Weights of a small mixture-of-experts language model, trained from scratch on English Wikipedia: 13 layers.
Below are experts of layer 3 (counted from 0) of a mixture-of-experts language model. Rows are named router (the router's row for the expert), down (a neuron's output weights, with its number) and show model dimensions 0-95. Each number is 128 + 24 x the weight over its row's rms, rounded and kept within 0 to 255.
After each expert's rows: a language model's description of what the expert responds to. This comes from a sample of Wikipedia text that the model never trained on.

# expert 45
router [118 102 131 117 168  88 118 149  99 125 167 105 151 119 126 149 160 112 105 189 132 120 141 129 127 126 114 126 162 121 116 150 116 149 157 131 137 121 150  78 132 152 138 137 105 102 155  93 104 129 110 172 105 169 136  45 121 170 114 132 157 108 158 120 132 151 135 143  78 115 132 121 159 106  72 110 136 129 131 120 155 106 130 106 157 134 132 138 137 140 130 118 114  98 161 107]
down1 [116 165  84 101 122 143 139 107 134 120 121 128 123 132 108 129 138 123 128 127  94 130 145 143 125 162 146 106 111 145 153  45 138 120 135 180 117 165 151 175 101 124 120 130 151 117 107 159 132 111 137 120 122 141 177 119 123  99 149  88 142  90 125 144 127 136 132  93 150 160 152 174 108 159 109 102 112 136 118 187 123 120 105 137  76 152 110 103 128 115 117 134 121 170 114 101]
What it handles: The preposition of, occasionally for, to or among, linking a head noun to its complement, as in part of, member of.

# expert 9
router [116 127 113 144 166 162 133 130 144 156 129 160 159  80 101 115 105 125 112 141 111 162  84 132 165 145 123  88 112  97 147 130 185 136  99 132 123  92 108 125 175 150 146  95 104 115  90 129  96 149 159 107 156  98 130 116 101 100 100 142 127  94 131 110 137 123 147 143 136 145 107 154 120 136 146 168 163 140 122 155 102 158  93 151 150 126 137 125 127 114 196 148 143 123 134 131]
down0 [122 128 119 168 160 140 118 102 118 146 173 141 103 111 144 122 105 154 106  86 120 148  92 155 135  86 144 162 118 140 121 159 110 144  96  73 117 143 133 124  98 104 154 126 134 123 108 103 175 186 146 154 130 105 139 111 117 108 125 160 137 154 140  82 133 138 101 136 117 152 128 112 113 117 121  81 157 128 174 109 145 140 138 104 116  74 131 126 129 129 109 157 131 114 180 159]
What it handles: Raw byte pieces of Thai, Cyrillic and CJK text, accented letters, LaTeX sub/superscripts, and degree or prime signs in coordinates.

# expert 40
router [ 97 159 138 100 146  90 155 128 147 154 110 194 129 128 111 168 150 143 164 116 165 106 139 128 165 112 108 102 156 148  96 157  91 115 159 138 160 149  74 130  91 160 134 150 137 131 162 162 163 112 118  99 163 111 117 156 134 110 146 109 102  98 133 111 128  91 106 135 113 149 128 141  86 114  98 101 156 133 115 143 130 154 109 126 135 106 137 133 130 165 125 154 147 150 115 118]
down3 [117 131 142 119 117 113 146 100 115 125 145 123 113 108 121  96 140 141 123 139 111  99 179 128 109 164 146 153 118 123 130 148 148 115 133 146 180  82 143 100 122 173 148 138 122 136 177 157 129 140 165  99 138 145 145 147 136 127 107 101 142 137 115 137  94 121  91  69 113 148 155 133 120 116  98 154 120 128  62 129  89  57 117 117  90 137 147 152 132 136  89 146 155 114 127 142]
What it handles: Number words and common adjectives or determiners before nouns, e.g. five divisions, a new constitution, wooden hangar, two.

# expert 13
router [125  99  82 103 132 100 135 128 104 153 153 144 114 122 133 120 121 102 109 143 100 123 152 163 133 170 128 138 139 125 144 152 125 118 184  94 194 119  91 118 139 115 103 125 157 117 140 118 152  92 115 123 122 124 119 146 128 158 148 112  87 106 112 122 119 158 141 141 119 144  93 159  91 140 156 154 126 151 136 122  97 142 105 151 120 105  73 142 110 125  96  87 102 125  78 183]
down0 [147 154 166 100 122 175 101 109 168 123 137 141 124 106 112 144 136 138 119 104 116 129 113  97  98  91 126 105 113 112 110 124  93 132 125 135 132 158 149 121 166 144 119 121 124 151 114 112 109  88  94 107 150 161 112 161 131 153 130 108 120  69 129 160 104 100 144 159 134 161 154  86 148 103 168 172 160 130  99  96  89 124  94 140  85 111  94 148 114 126 145 140 136 143 158 105]
What it handles: Country, nationality and region words in tables and chart listings, such as American, Swiss Albums, USA, World, New York.

# expert 61
router [ 93 124 144  97 160  87 135 186 165 145 164 166 144 165 119 175 137 103 110 123  92 104 109 108 165 171  97 138 115 133 149 112 155 122 112 130  96  91 126 119 157 153  99 118 123 143  91 114 127 109 146 134  94 127 111 132 161 157 111 143 115 145 107 106 132 105 117 112 104 168 146 116 155 124 146 126 100 100 139 181 146 120  92 130 139 102 107 118 127 101 172 141 125 138 153 139]
down0 [151 135 120 123 100  84 116 145 143 141 107 124 151 121 134 171 119 121 123 126 111 153 132  97 121 120 112  87 137 113 132 128 128 135 109 103 101 105 149 149 103  93 168 141 146 123 149 137 127 101 143 139 105 151 139 129 123  64 157 164 106 138 114 146 142  88 111 151  75 148 115  53 109 149 169 158 109 136 136 119  92 134 162 125 105 142 107 161 138 108 102  86 123 166 143 166]
What it handles: Opening quotation marks and parentheses, plus single-letter or prefix starts of words such as un-, E, P, I.

# expert 6
router [172 104 124 121 195 117 146 113 157 146  76  85 132 156  98 166 165 107 127 102 128 100 130 147 173 154 114 140 100 154 120 132  88 139 136 154 114 144 143 111 133 116 138 157 153 118 134 131 119 157 166 153 118 107 182 139 116 149 125 123 137 149 109 114 132  89 157 108 130 107 151  80 158 168 167 134 141 129 122 130 116 122 159 166 148 136 169 131 128 106 123 117 136  97 129 123]
down0 [129  76  98 122  97 143 131 136 155 148 138 130 152 100 126 138 174 116 149 120 115 135 127  34 108 119  93  79 137 149 137  98 142 131 115 141 122 108 152 109 133  87 134 118 120  97 126 139 133 132 128 136  96 104 159 108 128 116 107 144  97 120 152 150 123  99 140 138 124 132 147  72 105 144 172 109 136 136 121 138 107 116 186 125 166 106 178 164 140 108 126 131 102 126 120 146]
What it handles: Line breaks after infobox and list headers such as Scientific classification, and single capital letters starting names, like T(iber), S2, M(ina).

# expert 10
router [113  95 136 117 123 150 112 171  94 163 121  95 140  91 127  98 149 107 178 128 174 155 134 105 128 116 112 129 129 126 128 141 114 155 127 129 101 114 139 123 155 130 124 146 150 168 168 118  83 109 149 160 144 118 117 133  96 160  89 116 117 131 127 179 119 132 130 157 120 153 153 120 170 105  82 130 114 135 149 128 126  75 160 176 101 108 132 107 161 110 103 100  93 108 155 138]
down11 [159 123 169  93 150 158 116 135  99 138 123 107 114 185 119 129 136 122 159 120  99 114 142 115 105 159 146 119 164 167 155 119 138 202 145 130 146 107 105  93 123 133 162  79 126 123 169  81 116 118 145 113 166 138 177 127 118 103 105 125 144  94 138 108 118 136 134 124 108 133 132 142 103 148 138 130 164  93  97 147 131 133 146 110  83 164 144  80 133 120 115 121 110 138 116 125]
What it handles: Short word pieces like in, al, i, o, en inside foreign names and technical terms, e.g. Act-in-opterygii, Salern-it-ana, D'Ann-un-zio.

# expert 27
router [150 141 160 159 136 127  75 131  93 136 137 180 107 119 153 138 120 162 151 148 127 149 121 112  89 113 138 108 148 123 134 111 135 126 140  94 159 147 149 126 145 175 139 109 149 122 177 129  75 168 121 119 146 138 148 127 135 138 118 106 122 132 178 140  98 157 105 137 132 159 121 115 164 138  81 174 110 144 140 119 172  96 109 114 178 124 103 122 166 133 103 118 106 137  93 129]
down1 [134 161 148 165 149 150 202 142  87  98 149 130 101 125 140 133 138 119  99 117 129 127 109 136 123 113 112 182 136  69 109 147 130 121 125 157 107 122 105  95 140 148 143 110 108 109 125 114 124 163 176 106  89 126 148 105 111 111 111 105 143 123 146 115 116 169 159 165 114 177 131 116 140 154 123 142 112  98 144 155 117 100 147 160 107  96 133 180 124 137 143 148 117 162 112 135]
What it handles: Word-final suffix pieces completing nouns, verbs and adjectives, such as -ating in Operating, -ation, -ical, -ity, -ing, -al.

# expert 17
router [ 79 124 143 124 182 110 166 112 109 131 145 158  99 141 134 130 141 154 132 124 119 126 147 105 121 120 162  98 127 122 110 135 105 143 151 128 188 170 121 105 140  68  96  89 136 112 146 134 149 128 160 143 146 136 100 141 173 119 142 154 128 149 144 154 164 127 136 102 154 104  74 124 132  95 138 170 150 144 110 156 134 110 139 139 109 132 122 125 106 156 178 153  94 143 136  94]
down0 [106 110 140 162 139 163 109 115 140 116 107 133 170 145 109 165 142 105 118 155 131 117 186 121  88 140 121  89 136 119 120 151 168 144 165 128 126 104 144 126  89 117 155 118  57 100 152 141  93 130 112 152 120 175 151 132 112 117 139  74 126  99 115 119 132 124 159 103 138 160 151 139 151 131 152  86  94 129 124 124 166 144 112 111 161  99  93 151 134 111 128 148 108 138 119 147]
What it handles: Percent signs and words in election and census tables or prose, such as Total, votes, Candidate, Party, average, population.

# expert 62
router [ 88 138 114 155 114  83 125 165 126  94 117 150 110 128 148 131 156 171 111 115 142 150 139 124 160 137 114 123 103 112 160 140 140 149 120 135 139 124 155 125 115 130 149 151 106 194 163 110 126  93 165 128 146 131 129 155  87  96  94 147 134 104 117 128 105 126 183 137 108 139  92 109 112 168 135 148 142 137  85 147  77 147 129  96 147  98 112 161 107 137 102 160  97 107 153 136]
down0 [122 146 173 128 150 186 134 131 123  99 110 145 125  92 152  94 120 151 168 164  99 139  95 113 142 143 138  96 102  91 128 131 131  99 149 130 107  97 187 185 137 114 118 125 166 126 141 183 132 144 129 125  87 137 132 131 105 129 158 148 142  95 111 108 117 112 116  85 160 123 128 115 120 111 116 110 138 128 130 107  89 106 127 143 158 136  86  99 122 118 128 108 156  78 142 129]
What it handles: Numbers such as 10 to 16 or 28 to 30 in tables, chart positions, dates, times and measurements.

# expert 57
router [149  99 159 147 165 119 134 114 145 135 175 120 121 118  97 149 169 127 159 128 123  89 135 114 156 135 166 153 178 135 150 105 121 121 190 143 111 161 123  91  95 103 149 158 141 120 121 146 109 125  86  63  88 159 123  93 118 144 120 141  81 123 123 141 161 118  99 106 158 140 144  92 132 113 148 123 118 141 111 113 143  94 136 152 142 152 139 108 115 146 120 136 123 121  91 141]
down0 [106 122  80 157 138 133 107 133 160 146 142 124 112  96 172 108 153 163 115 130  84 123 124 107 125 126 121 142 143 134  86 144 159  99 160 111 120 102 143 138 141 150 127 113 144 116 148  78 134  91 131 123 169 172  92 159 155 133 106 143 113 127 111 160 125 122 187 141 142 131 155 114  96 110 105 142 159 112 115  99 147 128 141 131 142 135 187 166 111 134 142  69 106 111 150 134]
What it handles: Prepositions after verbs or participles, especially by in Written by, Succeeded by, plus with, for, to, after, under.

# expert 20
router [155 161 126 120 120 172  97 118 120 109  91  92 139 138 109 146  80 155 153 111 111  95 151 149 108 155 140  89 122 124  69 162 118 122 181 116 185 120 122 135 132 104 132 127 116 119 126 100 133 160  82 119 130 129 121 135 147 127 134  85 136 101 125 143 123 110 146  86  70 151 134 126 150 153 122 123 163 132  99  85 128 167 125 109 119 116 132 113 101 122  95 160 128 121 104 106]
down0 [143 151 118 119 115 100 155 115 131 154 146  98 128 102 109 132 142 105 105 118  95 127 156 115  85 156  91 146 140 141 147  71 108 143 113 137 126  90 150 131 108 175 118 126 152 163 170 160 130 125 147 141  96 126 141  89 126 139 135 116 131 137 102 121 146 140 128 128 143 120 183 142 145 146 157 111  97 114 152 151 167 129 179 114  97 181 127 156 111  80 134 130 150 168  88 143]
What it handles: Capitalized words completing proper names of places, institutions and people: York, County, University, Hampshire, John, Church.

# expert 8
router [134 113  92 130  87 135 139 106 171 169 110 127 111  79 101 155 115 124 154 179 149 133  88 153 105 122 101 149 159 134 135 120 133  96 112 135  99 148 116 128 184 144 116  98 103 130 173 110 150 123 141 151 128 126 125 114 141 142 130 128 140 116  87 100 132  99 125  79 116 110 132 168 147 135 147  95 148 121 113 182  95 118 128 156 147  99  96 135  99  85 171 121 137 131 140 128]
down0 [ 73 128 122 123 109 129 173 114 144 149 166 120 100 104 133 116 112 139 197 112 148 143 129 155 132 128 107 104 147 128 132 110 166 105 149 116 125 125  97 133 129 123 120 124 166 112 176 110 152 157 140 122 154 130 106 145 207 136 133 140 134 106 133 102 107 134 138 161 128 150 133 130 174  80 118  86 131 136 146 149  85 124 159 161 102 130 107 131 113 127 136 118 112 171  86 134]
What it handles: Single capital letters or short capital pieces that begin foreign or unusual names, such as H, V, Zh, Ch, Ha.

# expert 30
router [144 127 102 133 153 135 102 106 137 141 122 125 121 156 136 120 163 161  98 140 148 144 141 186  92 155 114 112 157 164 110  95 168 157 158 146 108 134 117 157 100 136 179 113 120 104 134 123 123 172 111 154  89 121 119 118 157  83 139 139 106 159 160 162 125 131 191 135 151 164 115 117 141 108 138 124 125 110 137  91  94 117  96 156  86 118 128 112 121 157 120 130 122 126  85 140]
down0 [ 93  92 160 144 164 152 131 149 118 128 118 134 141 119 166 147  91 171 162 123 117 123 144 130 118  78 145 100 153  75 113 155 133 138 109 150 116 111 142 123 151 132 133 144 106 116  78 141 137 138 115 114 103 141 110 138 104 151 121 111 141  76 105 138 129 174 172  85 116 180 183 116 116  90 121  93 135 134 147 126 112 123 131 159 103 131 114 125 115 166 156 139 119  97 126 104]
What it handles: Biographical words after a page title or nationality, such as politician in American politician, born, career, father, married.

# expert 50
router [118 176 156 137 128 101 173 131 154 137 174 152 130 125 133 111 113 131  99 105 139 165 177 130 129  99 112  98 187 139 136 100 149 123  96 137 168 151 151 148 125  63 127 133  97 137 142 122 136 104  94 137 132 164 120 127 129 125 120 141 155 127 139 124  91 110 119 110 150 137 142 157 121 141 141 124  94 104 104  94 120 140 136  98 182 174 122 122 155 164 125 144 145 165 115 159]
down0 [169 162  97 108 131 126 145 124 106 113 157 149 154 141  80 111  99 108  77 159 117 170 151 131 136  90 166  94 125 126 118 124 149 136 132  93  96 138 100 155 119 117 129 109 126 180 132 169 107 133 140 108 100 136 109 150 127 138 169 134 124 156 132 152 151  84  82 133 103 129 126 100 122  97 118 120 112 125 135 125 112 109 140  92 151 122 108 115  90 115 175 106 104  74 120 126]
What it handles: Verbs and participles after to, was or were, such as used, held, moved, built, began, retain.

# expert 21
router [144  80 146 128 166 146  81 113  89 143 120 127 117 160 110 112 120  93 124 132  92 158 123 172 103 149 101 127 158 145 133  96 113  95  96 151 148 112  95 115 147 123 170 128 126 144 136 135 111 131  86 139  95 124 110 127 169 131 140 113 148  83 112 128 108 134 127 127 120 144 126 140 136 120 153 157 146 107 191 179  94  84 150 159 154 152 123 166 134  98 102 151 117 122 135 118]
down0 [129 128 119 128 109 146 181 117 126  98 120 143 114 141 161 105 101 132 121 128 121  86 132 134 125 182  87 135 162 144 163 122 180  98 107  85 107 121 142 118 123  62 124 103 106 142 155 101  80 176 138 143 141  81  95  79 133 103 146 154 117 137 123 138 107 148 141 152 132  88 115 104  93 118 107 138 102 162 126 125 108 132 126 159 132 142 106 106 116 123 107 117 137 139 146 138]
What it handles: Colons after infobox-style labels like Author:, Rank:, Occupation(s):, plus table pipe separators and time colons.